config.toml
n_layer = 12
d_model = 256
n_experts = 64
experts_per_token = 4
d_expert = 32
d_shared_expert = 64
activation = "swiglu"
moe_layers = [0, 1, 2, 3, 4, 5, 6, 7, 8, 9, 10, 11]
router_score = "softmax"
normalize_top_k = false
routed_scale = 4.0
balance_loss = 0.00214
balance_bias = true
shared_expert_gate = true
init_std_router = 0.0133
lr_router = 0.00057
n_head = 2
n_kv_head = 2
head_dim = 128
vocab_size = 32768
norm = "rmsnorm"
norm_place = "pre"
norm_eps = 1e-06
positions = "rope"
rope_base = 10000.0
rope_fraction = 0.25
qk_norm = true
attn_scale = 0.0886
tie_embeddings = false
parallel_block = false
extras = ["capped logits"]
init = "normal"
init_std_qkv = 0.0444
init_std_o = 0.0
init_std_up = 0.0444
init_std_down = 0.0
optimizer = "adamw"
lr = 0.00188
beta1 = 0.9
beta2 = 0.95
weight_decay = 0.13
lr_head = 0.00396
warmup_steps = 448
schedule = "wsd"
decay_fraction = 0.659
decay_shape = "linear"
final_lr_fraction = 0.0
batch_tokens = 32768
seq_len = 512
doc_mask = true
train_tokens = 205500000
steps = 6272
dataset = "wikipedia_en"
Below are experts of layer 7 (counted from 0) of a mixture-of-experts language model. Rows are named router (the router's row for the expert) and show model dimensions 0-127. Each number is 128 + 24 x the weight over its row's rms, rounded and kept within 0 to 255. Numbers have three digits each.
After each expert's rows: a language model's description of what the expert responds to; "comes after" lists some tokens at least twice as common just before its tokens as in all text. This comes from a sample of Wikipedia text that the model never trained on. Tokens count by the router's weight.

# expert 23
router:110125116125152128123113173134147087130105134129162084120141159143124101123132147157112126142127155147128115092121072137145121149096118188124140132135105145082093127123131097173176126158092134124120133120177080119133153116122183107152166153118111129142113108144111073114156123137120131146150092104075124113107110090101142128129131122077129126119127112134079149124151178148118113116120
It responds to: Zero digits after a comma in large figures like 350,000 and 20,000, plus million, opening quote marks and title words.
comes after: "0", " |", ":", " The", "'s", " \""

# expert 49
router:106131118124151136116161152138157140117119136171133140195172101164140165129155156100148099116119157148132114185137158149079139154155127105105147095091163138149104105135154152124147126131137162108140119154084107154117131083141121129154090161168105126103126104160157120087103123134167121140158117115116167098140151160123095182137141124143111116128123135139112175145123076130111122121131
It responds to: Country and state names after a comma or United, such as States, Kingdom, France, Massachusetts, Cuba; also scattered word pieces.
comes after: ",", " (", " United", " in", "==", " New"

# expert 14
router:143112148111146096142114162125158099131066117139129102099124116144159137141122138104156105182113118081140144129126150143135126134146154108120120159099094108131117083115138090177117127127126111126185124171163099182140152079138122109158124122119126092166122143105144129126086150172095135176125136100133096117134101122115128174163120127123176095121157134154108125107127117126102150147152
It responds to: Final digits of years and the comma or period right after them in dates and citations, e.g. April 26, 1912; died 1696.
comes after: "9", "8", "0", "7", "5", "4"

# expert 34
router:139082136120054113112091150169193098147116112150141155103133132090120185167152161085157136141163162106102122141168100109124118098133151167140123123183197134145144164144132137171130116134122124160142113140151117096106147145124102125110153146147113134140138044112147127107116143154104123104138139140168161109111149153118167131168137143144127147120110112124103139105126115111138131151115
It responds to: Pronouns and subject nouns opening descriptive clauses before is or was, such as It, There, building, river, Construction.
comes after: " the", ".", " The", " and", " that", "The"

# expert 26
router:179097152132103125124097109163164108162153133127105126095084066163153132076115118174062122116128129130112118156094129108133129103141152130122154096119121147126146132149181099182152135162131139096129145143157078137172159084139146121152163162100121123119126126129110092125129126127115131148111092130112094112103152157141100102139155102155091112109127104119091122164131075158102121162121
It responds to: Middle and trailing digits of counts, times and amounts (100,000; 8:30; 3,700) plus count words like million, hours, eight.
comes after: "0", "9", "1", "2", "8", "3"

# expert 50
router:125116089124110128095092157142140166142134107135114160104173118107110171140115164139127117138137115076173105137146156146148149107140162141133117110110155120132141160115092073150127121159123134130146130154094091131133137157116118139120107117169130104112092115111109081147094110121151161100114148127145095092135152145134143129176148103147119156101135112151112156181140127117159110173120
It responds to: Conjunctions and connectives joining clauses, such as and, but, however, although, while, so, often after a comma in narrative text.
comes after: " and", ",", ".", " but", "–", " or"

# expert 36
router:122089105101094112161101097184092116144132122078165100144106139112141172130138129112129134126102120129106106126123130108123165097111088113118114135116090155120114144163125146155093117135132101154103120120158148144114135129122133115135127150100128136131135137141112112160112202123141106100154111121141144184115112119138137110129124129141131090091107159121143125124185133157120094099152
It responds to: Rating digits and chart positions in film, album and game reception sections (2.5 stars, 2.5/5, Billboard 157), plus the nouns film, song, episode.
comes after: " ", "\n", "==", " film", " released", "\""

# expert 0
router:104117129112079115127128144099140132130095164133083098116109142129140130094088115172109148140134119124116161103147105165112148101140128120051147116106159149083130096133179071130111130146153086176149147117115139109175099135126152137156143108112106133111103125122156103139094118083148119164137132141127122110110113118132126167130164122119128121167115126117117123153142152162138138131146
It responds to: Digits in sports scores, goal minutes, year ranges and regnal ordinals (5th Baronet, 7th Duke), plus word pieces ending foreign names.
comes after: " ", "2", "1", ",", "3", " /"

# expert 35
router:097120113090147139146122162143128095145160112116142109099132108101098106135161104155174171151117112147082128142082127143136131149114103147155145181158123101127122125119201142111092129112105172151156115114142117125116115140144129116125157162148152085144132159116158141148137106137136120126155119160142105159157130150114155136145119131141163106130109114109150107077098133103153130142138
It responds to: Nouns for releases, games and seasons after ordinals or "first", as in 1,090th game, second release, episode, plus cells in sports tables.
comes after: " the", "2", "1", "th", " first", " his"

# expert 3
router:097123158130101121101130154123160118141155099110113163099133124138121120128130128118139117151125137160124126151120131177095106108143152111165156143141136125114142139126112152078098082084147175154149154099139084148116126152118103144159151123122119139087164149151135181109157120116125106099116152117129139127118120124114102180087096154141152110121099136112121116093093089106128086180131
It responds to: Prepositions like in, during, throughout and words like early/late that introduce a place or date, e.g. "in northern France", "in 1918".
comes after: " in", " of", " during", ".\n\n", "In", " In"

# expert 51
router:126113149105166140132118155150108118140121160104134132110104169151111077177101129111149122105153161155196106118098096087173127151113080125107127118143113137109096152143142119189134073081109150125134127120168158152080126162152124115124130141097148123152121129123166102140134157092123121140131140124071126132120129155144081122116090104106100110124108124106160144119071131100101096125147
It responds to: Digits in race times and clock times inside sports tables ("10:48.4", "20:15"), plus infobox headings like Personal details, Website, Species.
comes after: " |", ":", "0", "9", "°", "8"

# expert 32
router:164105110150106147071094115143163129130134178122140152122137091155091102142137127142126150095155129122152133161160172077167145125114125098152106107160109148155107130145133153152092130128154130146135108108097129127079115161071103126098104126100137129096107074135138111128144113114141123098133164155122143133128174140155110118142122107101079095147126121148133134108065119086130137119132
It responds to: Nouns in set phrases like from time to time, on the way, at times, month names in dates, and spaces before numbers in tables.
comes after: " ", " on", " in", " |", " from", " of"

# expert 30
router:164153096164163124107120118094110100107148127138155125113149106129117115121103134147131108136098120126126153105180111146121123171088064128129152162141147101120145177124115117137130122130114136139121142165144114100112097103132142105128154176082102126117129139146160086119105140141130141143135124113097122153159115094160131108158116097064126131109114103155095117153096156119129132107102
It responds to: The article the or The at a sentence start, for after mandatory or option, and verbs of permission or provision such as allow, provide, required.
comes after: " for", " |\n", " the", ".", " to", " that"

# expert 59
router:124136171172112140094125127127151145129114120102130140121143122156119116125166098119131151106148126143121150154156176076160151103132125127145140119167098140153099106109097198142103141117100135110125083107152135099080103123085109130111115086139104086121137062122097114134131124144128131095141099096108133134142139092112185100127114141088123153127126109121128105142137165145152152131160
It responds to: Party names like Republican, Labour, Conservative, and digits, decimals and pipes inside vote and results tables, plus White in racial makeup.
comes after: "|", " |", "3", ";", "4", "5"

# expert 10
router:112170141112151140107131078113087126154158112107143095154096090129099123151091114149143163094103104162133143114148135145090163120128094132176149145137123101129107140127185175106149141130108101127133149102108166100092130109170154115104155144102170150118119109132102139149122137152144170087146128128134147081156165124093128108113121128108144120126087091111140109108138130121143156119173
It responds to: Articles, ordinals and competition words in sports career prose, such as the, second, debut, win, medal, final.
comes after: " the", " for", "|", "\n", " in", " of"

# expert 12
router:101088118144110168148079128107148133120146135119112138095113144127130131100086121099155132120151133155106185136141069120150127105109103133146112119139143147112163085127141114133142125159170142120057105127163159115130092166101117120156150095099092146110084163131139086137096142112120095103167178102168104081131143147097073117129145114127092123144097094126119142152121099109111164111143
It responds to: First digits of years, scores and measurements, especially after won or defeating (won 3–2, 1994, 16.6%), plus spelled numbers and due, according, because.
comes after: " ", "1", "2", "–", " (", " $"

# expert 8
router:099146097100103146128149087133096143104147193103121115142099102139158136141123141147101151094103111130109136133121125119159105092094157095152135143139126136162087092160131124124194148135148092139153079116117179129153129122103128089136130101189123127137139127118104124153129155103086084111110104175127153118126154099158134100127124167153111119096150164130143130152148114123100139115146
It responds to: Digits inside measurements and codes, especially feet-inches heights (5 ft 6 in) and ISBNs, plus infobox field words like Label, Genus, Website.
comes after: " |", " ", " (", " a", ":", "-"

# expert 57
router:142121152133117141132155104125194159156183162153091134109103122152145107126142120108127106106182186152144132186111104108113129142126164105112131120166133155192146145115151147114108148112111157139133114131087068122094143108105150119107129081166106103149154093169152131112172104113153146128179132156132122133161132123146137111176140094128129138104110128151092114121130089145123125159114
It responds to: Nouns and determiners in time phrases after "the/an", such as century, age, end, following years, early, plus year digits.
comes after: " the", " in", " ", " a", " In", "In"

# expert 62
router:163100123136129164102174135117097123127120119122065151135142134098135130122124120141178098148133088103118120152099148159168160115141128183150137100123112126159133169131107115111136160138135152117135149117115120119119156093115139173146154183164114103092102117121076075121106101146132184121108130162128093111142114121133147133117124103134124136171106133153105142121166130088160122117091
It responds to: and, or, than, not linking adjectives or nouns inside a noun phrase, e.g. local and national, male and female.
comes after: " the", ",", " and", " other", " well", " most"

# expert 52
router:127141121135135120090129111132140127164122125142143123153154157147145158106138095083122101122111127094115120135141142130148148147097100159140147114134120120112119164151105156120134132106133138134112154099142081149098138146171113131126131151139095145127141134104061127156079122148149147168090081134118169139056127137137147155111146108136138135137105080182131156117107140132112110148136
It responds to: First names starting a person mention, often after a heading or list marker, such as Robert, Michael, Samantha, Harold.
comes after: " |", "-", "=", " by", ":", "|"

# expert 5
router:117131155138077104123146116130186120145160158101127142116108130113133115141093106141151150134109123141111138157161102121141127122108118145128126146134175148154150162131154128114150127128094124163135106153143156098157108161117129108110138072162144146153171082141119135142091113140132120101168133129170148093144115125124153124151134120102146114115117131162133164087142104081083148102114
It responds to: Nouns right after an article naming what something is, often after "is a", as in district, village, area, home, member.
comes after: " the", " a", " The", "The", " is", " an"

# expert 41
router:112126120161110109157122121149132143165130109176137161157100164128124100137112137083079139145081097151168064090157100104105147112115107108154137139099110108098110159135102102133114128133066106091115121099126108157124120150113149142145084156120138160105113127127104113155120162158154105139113133121152149150154115092138127145166154125183152111085126121099122167112145114102125093118118
It responds to: The articles a and an, and his, its, this, that open a description after a comma or "is", as in "Camouflage (band), a German band".
comes after: ".", ",", " as", " is", " was", ".\n\n"

# expert 48
router:118135118147068145107103152095111125110162146152122137134127111129066154105171129139127115109131142130179109148164155160115106129144135121102130099111182121101119167114159104150099131125160098104134187074149141092124129135160116137157106099123128099110087158169129167167098121153109143164156081132122122143127090138143072134085097107146119134179113142144132162095114145110150142137137
It responds to: Prepositions and clause openers in career narratives, especially from before a year (from 1947), along with In, During, After, While, and He.
comes after: ".", ",", " |\n", ".\n\n", " He", " and"

# expert 25
router:169138154117126150101130145141130119113123134141153122109146160147070122165175142104115155154166166122121135139130142115126156142138103122127181104156113072137114162116162153149100107100123169157115113137135143095100136110116109111147161109114125119150141112113131130107154134151178128102123138119109089141159176161123151086145125094118137127111175131145149098083090149118064106109147
It responds to: Nouns after the, his or his eight naming time spans or events, such as years, war, year, season, death, election.
comes after: " the", " his", " The", "'s", "|", "The"

# expert 9
router:120139107136114152159139140082141152110106108108114142116117164130143135114114110118121104154138129161100144110166092093158134125157061123152125154099112111106145112129180087175149119153156153165119098163178143137116116134136093136155121137171155127194110144098157115131112147175137102126147127107102098147144098109089100147112160178130087113105137151094145115121108135121148142105133
It responds to: Pipe separators and line breaks in wiki tables, especially schedules, results and rosters, plus digits and taxobox field names like Clade, Phylum, Binomial.
comes after: "1", "0", "2", "9", "5", "3"

# expert 20
router:113110108141115119171143124100152162140149098132154101148141154158145119114103169120160146135112126142063138154112126136099145129137112099120112136151119137117127149125124103139136131115161152161129094091096168121071179133165074112128139117118172138117133124089114134124126142117120080130132104104147122092169141142118183106122156112109137095105101122125142099172156160075147133115148
It responds to: Field labels in infoboxes and taxoboxes before a colon (Binomial name, Publication date, Operator, Coordinates) and table separator rows.
comes after: "-", "0", "|", "==", "2", "\n\n"

# expert 1
router:151066129144160154136115137117162119139120152112143143150148116152106153143135132137111165128118097167130107096131169112095130111139135118152103148153079146141136094119096128133095129155120107114154091137087135113144134154123144121082111099136154115112136078094134133127116160117139147084112116132132142169149165117118152098141113094156157106130147082159100096158104103127117109089134
It responds to: Digits and spaces opening numbers in demographic statistics and data tables, such as ages 18 to 24, percentages, temperatures, coordinates.
comes after: " |", " ", ".", " to", ";", ":"

# expert 44
router:152120110132165120168148139096075086149095169117094128142126128135157142162096096168154148125106084118096125121110166112139135117109143104083115147086149104122099111145129135156157124140126143165154134138100136136160138125137114101141128105145137125124154132092127083160138131146126122155127118126119112171164128107159147153116156118130169105088164176110106131104109156158115165142161
It responds to: Digits starting a parenthetical conversion, as in 1.88 m (6 ft 2 in), plus coordinates, birth years, and ages in tables.
comes after: " (", "1", "9", "2", "8", "7"

# expert 42
router:124115093098145127154159145118146114156107108116118116165105106122124104141122172131137151140122148133101107157191170120132123191108148118084117131137145099091094107134108147090132135116080110131156147128134132139138144167105104130095110097179178158127156166115124123138137107124120161170152133120155160145126126139129135138160140133098159098152133122150118156101110120087102117103174
It responds to: Birth dates and words in biographies and name lists: born, married, died, and role nouns after a name and comma (daughter, founder, author).
comes after: ",", " (", "-", "\n", " =\n\n", " was"

# expert 47
router:114189165107102101132134078119093142145162125096141122144105094123150088147139128113062121133119122154126127110120123089141120142112101105163100136133122129157143111136148164111146144112111161158116132119129171137140086158134121093123075114131170117135162126130089138121157105120131134113090145152099133112121162140137113075101115119131128187120129157091137155147140156164135112149104
It responds to: Census phrases like population density, coordinate marks such as °N, W/L game results, and pipes in sports and asteroid tables.
comes after: " a", " |", " on", " at", " with", " is"

# expert 2
router:161126141121109158103142104086118107120134090154154154147151142106083089135099108097140171147161136149173116117122095180100170126129127127120162155116112141086104157117085119152136089118095094137100161098111153131126118144086145150145138162099100141114105121154111136145137131139175119115130092088148156105134137100122156107138143103082102107145126121116126102100123120096098128076165
It responds to: Mostly "the", plus possessives his, their, its, her, whose, starting a noun phrase after of, in, for, e.g. the following year.
comes after: " of", "|", " in", " for", ".", " to"

# expert 16
router:154146088105120129117123162112136136128148162115159084147124137138142146124109110137148079165096116127097119140146151111178136109122105100100128118085125159118110129136122112124131111175145123141075111101125182178169128108142076129163120118135123082093095143084129152144106128124134139125164135121117127118123121122131115157108131106134135113113155079129139148120120159109130132154163
It responds to: Single digits ending years, ages and figures, mostly in tables and date ranges, e.g. 198|3, 6|5, 194|5.
comes after: "1", "0", "2", "9", "8", "7"

# expert 18
router:127147159156097135157136126091139101132129133132118153135088143139087113144146125113127167151123147118124082172149116161121151111135144123169172142123113152136146145125131132095094160137092077133100094106140145121122136120118131161159157085102119141127105127156120156092113107115156115117104114091143151084130133080122119121126119110106121132110115157138112116081115102106135131142154
It responds to: The word the after prepositions (of the world, in the), sentence-initial The, and paragraph breaks and == section heading markers.
comes after: " of", " in", ".\n\n", " from", " to", " on"